config.yaml
experts_per_token: 2
balance_bias: true
router_z_loss: 0.0001
router_noise: 0.1
norm_eps: 1e-06
rope_fraction: 1.0
qk_norm: false
weight_decay: 0.092
Below are experts of layer 5 (counted from 0) of a mixture-of-experts language model. Rows are named router (the router's row for the expert), down (a neuron's output weights, with its number) and show model dimensions 0-159. Each number is 500 + 50 x the weight over its row's rms, rounded and kept within 0 to 999. Numbers have three digits each.
Before each expert's rows: "raises" lists some tokens whose logits its average output raises strongly, later layers aside. This comes from a sample of Wikipedia text that the model never trained on.

# expert 2
raises: " the", " a", " in", " "
router:533446533552504597462498566510530544512425526551551517580465411423546498500504413500486463511407516501549510497531606555530513480496607484464452532390417536499585561472607393446558411479465512615566486459449468454506449474483520478487456494532496470532441481495458506552523511490482656462467477637411473528507406381547513448568432468530565488410493491585479486503527465579477501417528433499554467439558489550591527480512491413533536496492457509497460484566579427500516527492505533
down2:497505517513470506472499582487524465528508542437436509559535512488541421482451644427471518483594435388600468490475473445468467526588552521522424398466514428506517464483427479477511496508492564451523505611463403519517515573484507435491511449490527487531510394512489526542581467408549465446519445502472466506492526548490402538550536524483521459468488497459392579494456486527451523597522453576526430494479534548443531469562491559458526556544471499518535571611528492608566492555441483
down3:479404555483469512509551533414553383471475524510478467525460540485471453459489629490494572494594542496508468497562510478560513493519647526502569445497385454491598441501436445517425577509474505580512496450449451558422469465548507548483525486438487525501524543435484473528407457440462524613463438463453451522446459428540536462363455485536415569447443499574423569446498554534463467572452523542536468505482570495418491541438461478504439491484392563521480483491524439438450508424515480
down4:540454486466512470540509500582532481552540419485468467530524465594474514550526377473487485537540473560528494501527645491455464403482544513564543511502465468454496545541566506504501555488554541479554421506468449484514536500544501466536464509444577502518472525533510515483448528440448451494514443488522492529576520475507514570431508548451539497432500450557472563495482477550487495576492513541503452496519491441488425524495526474539572482545422500493426494459499581501514570422474524
down5:439562637467503519585407476550462509502472495491466480592454474514469489471560507468557496543516518498555482475461586566451505482494561513409521455522489473393457416465523496546510462439449442475540402475609525548493501516441536480464558437607508484459602503466602511502567554516479481497523482470563521575621385552528543435478589481508475501458433508387502561448523486544483404530438458477490577483547584555474513524515430574446541512517431510589592484561509506477441560507520495

# expert 9
raises: "-", "\n", " ", " |", " (", "|"
router:428473410506620502472538548502390563454416574438504592469570439576528572516554454500511501498535470541552511498569471461495495447576539453494435472467532491583538574577575554558528483522521570596456559445570482499519522556412563400555472493488508515529526486586566430495525459477500549463508479445566425468583568519497462559530566523584482500545487463508535475464458514444502538555452523512515493477449473474488435495519493422518479537525599482436517581567526477584489512434527547
down2:430425438517412491508555473503497531521514527368588447551406514567409496475492607503586512462529473403428441457472522448466387500551443482461553514437526570443403432435529451499563471553564495495487545514518485493443486385531436494532469539516478558606503562547529371484452513425442519509447478450566540425429520470492459524569486649509520504608468436525535437520537514524509438565482425500619535479546558468462560553449583574561465488443472502540508559474471553487428506507456510
down3:524461591466520500462521371445453422495472555523440398571492433541496549512433496505507614566483480386585502551516575478560449504468496486518511533511514492600488523499461533519552505565548557474508601522414475451511414583528514459495475529472454482446560454515464477320427520545459569397593499397464445508471454522490501492480568545507517405598525500491424445427526466516545459420500404555475544529513483496517596511499486486511482579591477458606461511445452542507373451553425486
down4:441482475519496538526424503510403498482498376492535489411511457504435515551509607448547485456496555461533519503517540474529574445466463517520520491549541489572478384438522529568410414532486537543541490469613502490498493440364488524501527460480509490434503514528407562493579510516444454525459572444466428436648505479418531515514513489500462531459469430554534501455496572458439463452633506536468585527509505466551572505490527485481471480461498482517572520485546516454551532462545516
down5:515417531408521467545533402391519503577479498470516438446494539482590513490585475641472542510449504380490557454500480582513578468519575515538606507426527591499483491577555466531462464574506484507445457512514466495445436522451510488558555529433456460512519422559469469499532541523546417422413499448444656463538417511485550503540508539547466534550628505442590446497496567529457513603650519454497526577540560489549497494491478472504425415528506496478648541558496502464512494394521570

# expert 11
raises: ",", " and", "-", " (", " "
router:523443470454441599450417589491526573437543527456471495523526491484479457544539517484459401513469536612643472505538518478519498529502489544449499491526402455547549549565578462540561440504510527456556557512511412436373549448457545533494541516636470496485515485503527479491554502586505543485474350514536548511510474510466536524502532482543501588465479434503417459554573445523580458512511483585505483451468469479531484476596468537553557412488460472504520549514549486470475545477551561
down0:528403510537464612520542513468507435499433487378560419511418480447577444459539573458464543506410522561484492469361561490460516531533446549414562423515514551482501496478506410503491491566491510534496457498476493504429439430460442556442455549467465503583475450450475462500446579510601394563502476449496561459477401434558556524592459527564508456480511449509449538465549500516544441558495518478464478453480433446496514489522396486552522466471539446479543442494424579483555376485545490
down1:519488454557489510483447411461523615601506513432489510529510508571534497521538486446506536527489502478436475507575476488514487535517431616419490425493462529507604399547521498508459514496505424596451554437547488402461471553489503527482571483599509488462552461527535509487434430474392533494463542484593427499507535445462465504493474457494481433490467527554575404505449543506457557546469505514461398466434452511426576522477461495560457508490460536443488539488514371526553525385660602
down2:495569425481441550465508531461459572466511456388412513439555624517485561430518559516517501498534472552503556510610433490514458607533520528507561521548447545479487597457536507489445472511534525461521554471481524584470467480533521535481488457491457500491475576544530474509590443485481476542450538375525514546534526526479378505466460504454502410511530465544464517496516446517490530495470453455548450568528437491518482525553629476551522401507510594447599438543504475464508540504501471
down3:459544472497449453522490524437574463496423533489471566466559477470539464573525363621466455487442523547543541562584521463573519492474476480434568444491456496478474452520492559510490510522564488467564545524505522482555490525410497550497442567446568468425452398513590460556523482412479537407557411489502538451549482483432501496508531454462525543559624558491427551492535514472504523493531506521575486539382555469555498564403515484520510413383551442474511495566538517497512526507471512

# expert 7
raises: "==", "\n", "|", "===", "-", "In"
router:509497507514537570466446581506497528434529473520574484522491487460542460511474529522578421491510511553553490482614568613561483487499493499458521459472487574501561570490583516430492491576425619516456544491517496396441498486556588421497479479426509429529463494491520510531536394550520520519457552491465495591525400465519522513530489420479598432501598429484521617516528473532516520456524527518427516495533527597566426493602469396488596529446514482556545540507575449556592486470507586
down2:444530522563498480551559453586576624498419469517534424482543495440489459480565561495490590443494575513519463478549466517556539420459505523462480530538538520471491532357434472433417429443430494442475495497448545598481480544490556483426566551425550573550523391589437472482575573490431545512501537560485571490484515541510596451551442457511498524390543533599455537493497457527541496411510570572470432509509521560443449521459531536489501505423558499588557567502479484480544550535549461
down3:435503429469489517465518480481473595494568572509537525510542594530482525440476591540544459409488484567445561513571489517504505551492515345544527450523422521555548474517527605527444443603607568467527463522533545507490453406470589543574561589581494473526517593504527490505488495434479502507458494573457560507524480578582466607505514427470493525569488482550504512524568465474461403540486525518575505476516524476483484543532464572549439523456547540515526457481488506561492460472502529
down4:536588470537506444465431461435544514571507484453546430476531538483497491582494518516427507481565536529502542573516474536445531397509432406645491504455455566521572479443529540466518581494531502481583457550500480415472463499581571450539466473510516546486505566513564448507499543506535523509552491463510523425517489460571486451459458527469520533457492536510513436459529523407464493466481543549494461492534552556458544497489468481490586519555549469544458532489492488600498493495498419
down5:490476479623511503479517466479489540480570554357463561423499532390459477505553463507434353484550497554554408419511417483408532494531447450583582567459524425525526428586501464464428460510516462491495534478401482480562526530523461416517435519483371536433513400534476565481510536472531565500511492439523482426453544517541450483456519451489499551501526366429460455567510422492446471485503541511461481442459495546543512552578511530514452493466549486441445546414510473483509437445586536

# expert 1
raises: " The", "\n", " ", " the", " In", " As"
router:500439548465500437453489396497472541539487524454595508550534396498371536578508463419459472515434499573552490414545566502519500585551418431502503445464499561463468563550500572545445503495443507501492585462408503514477528498540525491461497500524523508588523469570512477419565395533570601441515512446503512542432490550500484503528559473518608516594511459449511503460523390491566417520552568543582561460412442575485483516546492446421546461460441486521547500492470498493567557566549538
down2:524514442413466546571557611497526550508458437555464536518549429514623492430587521479534473464486489507479497530588469491372456470428412537484559484545489458503577518495531445541449469477508564566515491467494505557495512537553529523397577514506514360585469513540452476543558440460422514540467433520491565508489454507581506538477537463540457430529485467544426503566602502483474535561560474454415459435470526505467606597456556511461526485493412483517554503482483504529421485561494541
down3:525468433561566522567579579507456460406520443428503483530499510436463554497491505563499518515506370501449514521537466554451493474407534488502620546471610381475404516522474522491462461540538455537612526529455451588537489496561540549493482530520493494517520540430542436508540431489362454610562616485567517482506503617569457526488477513525461493558439426521565487494475490483434443454485474520489570482581414460380502572487540431467528507516508398496531515442435528514484571509500536
down4:520548532557544505358574527445457508521561506524483456473566415533453438514500439419489495499581563535588585496464518490575414455514501428478488671499536436565489565459513522538502495579424545561447574547478486485446484491495548478521512544480562540525549499530472494498502505447547461521439512475493498474573493476414479491521554490473478442537508447431423537434518545494479483547588538401454435470574443512553444533454473549467488485432415443488483531576479468498416549394465488
down5:591493563473523561445370476522460469538446473435458481498414506437477449613610542515499537542491459478555552462497553576521390466503557492503525499535534486503432533486524512463445503498498497454478544515601523487440587487523442518637528513439557525481532600473480440496427581529413464476506580468527464476502508501442387432586445474492540383525536483421580465484575548471445535516530475575478511507513419493498490465426515516498503380510464539468541449481529536444586445545503559

# expert 4
raises: "\n", " ", " —", " 1", " 7", " 4"
router:443491480489524492537489517501484569476531503583509532579570433430473470513528558574443542566550591432583544550550555521409628476481471518508478569443491570475537577534488449556471514498467524514503499502525554545511482462445542445496536500526490514532556545522502587514573467444521580504499434568519443466510559474495461509481560453584527572461546478503541463587548493524572436433512492529503520532531506558466498496518493468517544513576472489611465489490467514511501561576513620
down2:529463574481484452453421438538531475492506517453454492469431489517480512496542440426492484522441500603478490544435510522494468527528566616480553613515392477483517510530575539604548497541500508400502409492514533504535512515520508540423518572570554554511467457496496577561553500460385497404519415597523476542434397555553406475515475524498526537462334491451452476497478396412518558473480559433553427440536513519492422471577530501476556505526527418437544558506407503500555452474526566
down3:574461364589518464442515537536475486487533487477552565471506507458516467599478403524503515503541426470521456551607542502604567487475492477485546468484406488622546462497519567503457502495482452534535502470584539536481501550565484526512479498545541469548586491524506508534536537450426439430521492494549470535521562528449487502471557471517391459531534540465506576569482617508497460533523561465520535518406506492486452551470539487483527450472562540458512560512613534511492491503516586
down4:556488451536509455551522556467468448487522452467453475519621548459549428536491474392563503518518479490515553440423524499469594488564558537607569505474429450486633496531509462534518433533532496542496512472572549448517545474382418474471433444576522525553547521530518454520517570548587458508425500602520484482578520544551542501496558417602529434470541536510467495504492527423527547534464412486490568434462475535490533504604532465539528549446437431454591534624489476493543469631466426
down5:537479430510492424502537498468507454497469549482499535537465487466503503416504462504526564497476477526520545525488534524568509518510528517466552431475441515495455437439534515610569463533465480394487486468466495503521472477472468568465474518563510496538506432490439506509534606448446497499539464603582442497507441487463473494540515541529559522458446534545532498468461457399471555515539513427533510457555509403565598567425489458547531511506513521529467547633631465522507499555485426

# expert 6
raises: ",", " of", ".", " and", " in", ";"
router:457472501493534435469545605503451451464417574451541553520463477445409488518530468500499411551469520480609565407527544529523502559488587475467584461449507646483477514435592477489509437463472485561489452427448541493518546475452549483501581446560426459504539507540507434460574526571561538490398487503473501486490511440465398532547462499540550492497558529426475485559567418483536463463439498497556475445478519510572431469579442412512524510462504466509540515464633528510567574509420566
down0:564522579427597464463483579530599471461521462427541384412565602525518451498529499543576488498452420498559586434516491526518497570566496547509552423450428448528556447576484499499408510473464535456475518322465450540496547448485531493510576512588513526446483534501446545587474473442493514562515505544508448547418512529459603498492451457576431464512590550536471476460600463542523460481466488445609545448512469541586454463544520460633549485555643447517554452534406502503427493535481469
down1:557617539506513470492547532468543482469534559419456522461507468504530525628506535500475489560506510530508546492504441545506481537469489616468640616386532473582487558406490505454530493537514448491485430478445407524545479487461512527430580508483500554544474434519575513536454516510534509512450441584480443463459510536535526499515503450476473424520485531544450514425520595377464443474450524430554430506591475491521480515447437517517490520541473566520572520478435501472494586513473436
down2:418528570401474587450466517449459494521452455516534516498500485568520456530580460446487564527469462458536503480463512436483462498528540427442390532529468507560485470620499511478566469596597448451503492510517513536517519370433504547541550486529426515461568532517556531406534520511500564540492561442482403503545545438498551547469557598416495421563557511410450485519525441483437523553596517544491534554524396547500494471523568475516467496490614594532442526524533544546380559461509510
down3:544496545424474519549439557461589489485420563524473504547513467486518534519509515469452495499526483557533490515552454547508542541577496417535430585511530447444456424502458449528498408521495517506471528522541478548496551502506579479532533501479527464491481457488545473581435493535547420481442487462520592548569464519515431502508364534579521443528589527496519487520423430624375492514476421519516456470572566478542514433437508479483559486534552448524587471543466501485469475466591501